{
  "num_hidden_layers": 17,
  "hidden_size": 128,
  "n_experts": 128,
  "experts_per_token": 8,
  "d_expert": 32,
  "d_shared_expert": 0,
  "hidden_act": "swiglu",
  "moe_layers": [2, 3, 4, 5, 6, 7, 8, 9, 10, 11, 12, 13, 14, 15, 16],
  "router_score": "sigmoid",
  "normalize_top_k": true,
  "routed_scale": 2.5,
  "balance_loss": 0.00109,
  "balance_bias": true,
  "init_std_router": 0.0329,
  "lr_router": 0.000474,
  "num_attention_heads": 2,
  "num_key_value_heads": 1,
  "head_dim": 64,
  "vocab_size": 2045,
  "norm": "rmsnorm",
  "norm_place": "pre",
  "norm_eps": 1e-05,
  "positions": "rope",
  "rope_theta": 10000.0,
  "rope_fraction": 1.0,
  "qk_norm": false,
  "attn_scale": 0.125,
  "tie_word_embeddings": true,
  "parallel_block": false,
  "init": "normal",
  "init_std_qkv": 0.0319,
  "init_std_o": 0.0,
  "init_std_up": 0.0319,
  "init_std_down": 0.0,
  "optimizer": "adam_variant",
  "learning_rate": 0.00264,
  "lr_mult_up": 1.12,
  "beta1": 0.9,
  "lr_head": 0.0099,
  "max_grad_norm": 1.0,
  "warmup_steps": 367,
  "schedule": "wsd",
  "decay_fraction": 0.269,
  "decay_shape": "linear",
  "final_lr_fraction": 0.1,
  "batch_tokens": 32768,
  "max_seq_len": 1024,
  "doc_mask": true,
  "train_tokens": 268100000,
  "max_steps": 8182,
  "dataset": "wikipedia_en"
}
Below are experts of layer 7 (counted from 0) of a mixture-of-experts language model. Rows are named router (the router's row for the expert) and show model dimensions 0-127. Each number is 500 + 25 x the weight over its row's rms, rounded and kept within 0 to 999. Numbers have three digits each.
After each expert's rows: "comes before" lists some tokens at least twice as common just after its tokens as in all text; "comes after" lists some tokens at least twice as common just before its tokens as in all text. This comes from a sample of Wikipedia text that the model never trained on. Tokens count by the router's weight.

# expert 77
router:501506514504498512478581498489485479513499493456499505433530520503521526484496478559495492471491512493520538527453483449498532525465495529504525505508496500520490489526506467490534472527533487573508485527474493527549474497453498453505509484489494505507494543476495503538549494496467547467504496516490501477528458494475511496492510443495497485492521534486505510502502472484495534501500
comes before: "201", "1", "0", "200", "2", "202"
comes after: " |", "|", ";", ":", ",", " in"

# expert 27
router:556524501442528561494531485517530517536523476556502459530470491492502499530512511495505494532489495546490494503473511509531519493513515466521523481530527476509536494536474518512486516508493507548510505472458479511499542513533491511471502520470460539509468469442517518523513495484505480546478501502457521465454505478484477513492502464521477476485525516475539500524482486487506470478492
comes before: " |", "|", ";", " |\n", "–", "."
comes after: " ", " |", "–", "ed", " on", " D"

# expert 20
router:502505542479505512495491509527505467555542428497520483491475501500464538472516549498479468482513450537494478537468536487495516503517506478496506489493508481507535481498469499526436494462462501497496497466492510506512528538511497480485532509491466485563519518500530525513489519489522445538514528465502493477491460507518506470485504473513495506459533503515521477543459492482501468492476
comes before: " |", "–", ";", " |\n", ".", ")"
comes after: " ", "–", ".", "200", "201", "8"

# expert 78
router:539507473485547500522525499495533529516502450536507493542476474497515483492484550539458493492488519536484484457491550514544533483477505530489493491515568525526485533527457515501453537509481522503489479476558469510533489515504488528504524493473498462528486494511503496553536506505537490528489495502529497515503492514543537485506541452495466504492511513494517504472469496477502517503500
comes before: " |", "–", ";", ":", ",", "."
comes after: " ", "–", "202", "201", " (", "200"

# expert 113
router:426469478465484497530524483504545496514467504510487529530562461496481516485488504499494526458460465548497492447477479462561483534529513510511494492487507518481485546536488493504474530500475491527503497482466462466499531503540523491526470495459524482505491490502525463485482531501469498517484519500526470497512491508516496521481522480484472500498544528505548477494495510554498507487510
comes before: " ", " D", " S", ":", "|", " \""
comes after: " |\n", "\n", "|", ")\n", ".\n\n", " |\n\n"

# expert 118
router:488491548519505494487537510489498476533498520438508500481534497488475532484505535516514490517515509511494513549492502480480511523433463507489487462477488468517486465505498456516527443522505468562521490518511497575524474499490495464494510466485493520508533537484516533522520511508445517502535551501500521486539482501478500528475492463499503547513537530497495535480484498482518501510501
comes before: "1", " |", "201", "2", "0", "200"
comes after: " |", " ", "|", ";", ",", ":"

# expert 119
router:504494517518512525528468529568468515527506493491465463513486545510491477482462513476517446520477482528509495510488493550495501545521444518502513483523475516507460503526489540494505504497505544517516499526516534463507467545525506466519486500540497486488508517529490490479450493511433493523496525568494498499480534524523478537547490497471514494501480523492500506501476473503518493525467
comes before: " ", " —", " first", " S", " N", " M"
comes after: ".", " of", " in", "0", ")", "1"

# expert 86
router:523505501544493483500506542494491471478528498500508514505494507525489511477518512503519545516472448511542486515500487515496503466484515530503460446455490480490547504483506450492519498462488494482508453469526529526489484487483524505483573538520496497501517533538451517508521470515491468534520517463494535523490494469527529452473505471519460490485517519461484457516521521488469503477464
comes before: ",", "0", "5", "6", "9", "4"
comes after: " ", "200", "201", "8", "9", "7"

# expert 51
router:464486479514471469477502483499487520514535487503511503484507504478486490490494490525496444492485491527520501479546466459525471458512504556512516479487466517503499502524537469501474503516549516486523467467497525447477512473530515463511480543511529538510479490496492507503528504539487550494544536455492449510500510466499518531501532545495521463523498522491529503475522491539453496522541
comes before: "-", " ", " the", " D", " S", " M"
comes after: "\n", " |\n", ")\n", ")", " is", ".\n"

# expert 45
router:517543483496507513523466545508512490524474485486491448482490511527492492464534537494532540500499473517485499539527520490478513493466521488507511486528542490506493528524449508510477520472497511518504499509491502515513473509503521513470545461487479478507480515472516529531480472522477468550493511490537472504492469515458497477487495473473478494476509485522516438541441439480488452537460
comes before: " |", ".", "–", ";", ",", " |\n"
comes after: " ", "–", "201", "200", "202", "."

# expert 14
router:498474521524531472533525492533520506495501535525492469486551468523501503481501477550460492489468488511478503455506518511522519510529474477522511504475497483509472513511494481490467508537526502485509545516539504522502481489527556469503467517465529504511464479499585484444483546484465522510490523479486505503516478512521490469516518519462513482467506569501511470489512514543519476507492
comes before: " ", " D", " S", " \"", " The", " M"
comes after: " |\n", "\n", "|", ")\n", ".\n", "\n\n"

# expert 0
router:500465469524508501480525507477464490526508514486529487442550510527503482500504492493537515476509514491483534524491504486554491523464494511470525523494509495471494492510522482467552448538519497560511494514529507546532468521482505474503499495478525506525440549507521515567534508484486518490498512511469531445486479499483492526486514482506510468506519544504518544512514540475499504532507
comes before: "1", "201", "0", "200", "2", "3"
comes after: " |", "|", ";", ",", ":", " in"

# expert 59
router:519502493503490496514501525477543522482503489509487518542506494541479541483496513478507516499490539483481529553517513502479448476495532473501483476489503467512558471503502466492445511470459524474482486464494513534551491469552483510484527534497478499534512506522500511529489516513487512542489501505504506483509503509458538483487573471493544471493473493437497470502499453483503482461493
comes before: " |", "–", ",", ".", ")", ";"
comes after: " ", "201", "200", "202", "199", "198"

# expert 21
router:531509492501507531496528508511465510479517488486492499515526514486522499504496493510511484484466544501488492517489492481551526483525519494535467516498505530496549491528517516522528433515554535471515511521458563456464501502516494479473494476502491496485484556493466437455510491513508503501501479512540486505497486475461538515506528534520508448512519500521549460482509459473459479486483
comes before: " the", " a", "|", " his", " first", " f"
comes after: ".", "ed", " was", ".\n\n", " is", " as"

# expert 18
router:493477493503526519472488521515529485487527504471458467509557493465477462523505484484523474471447511522490523488477460502558483528489470516490461540535519492512522484500481535542513524544549491478499478527488513449510487520535517475529481461513500456490472520479463490498495538507473505497478518484545457467498494523511473467504544510501504511515541545509497491470501505520478475497507
comes before: " ", "|", " the", "-", "==", "The"
comes after: ".", " |\n", "\n", ".\n\n", "-", ")\n"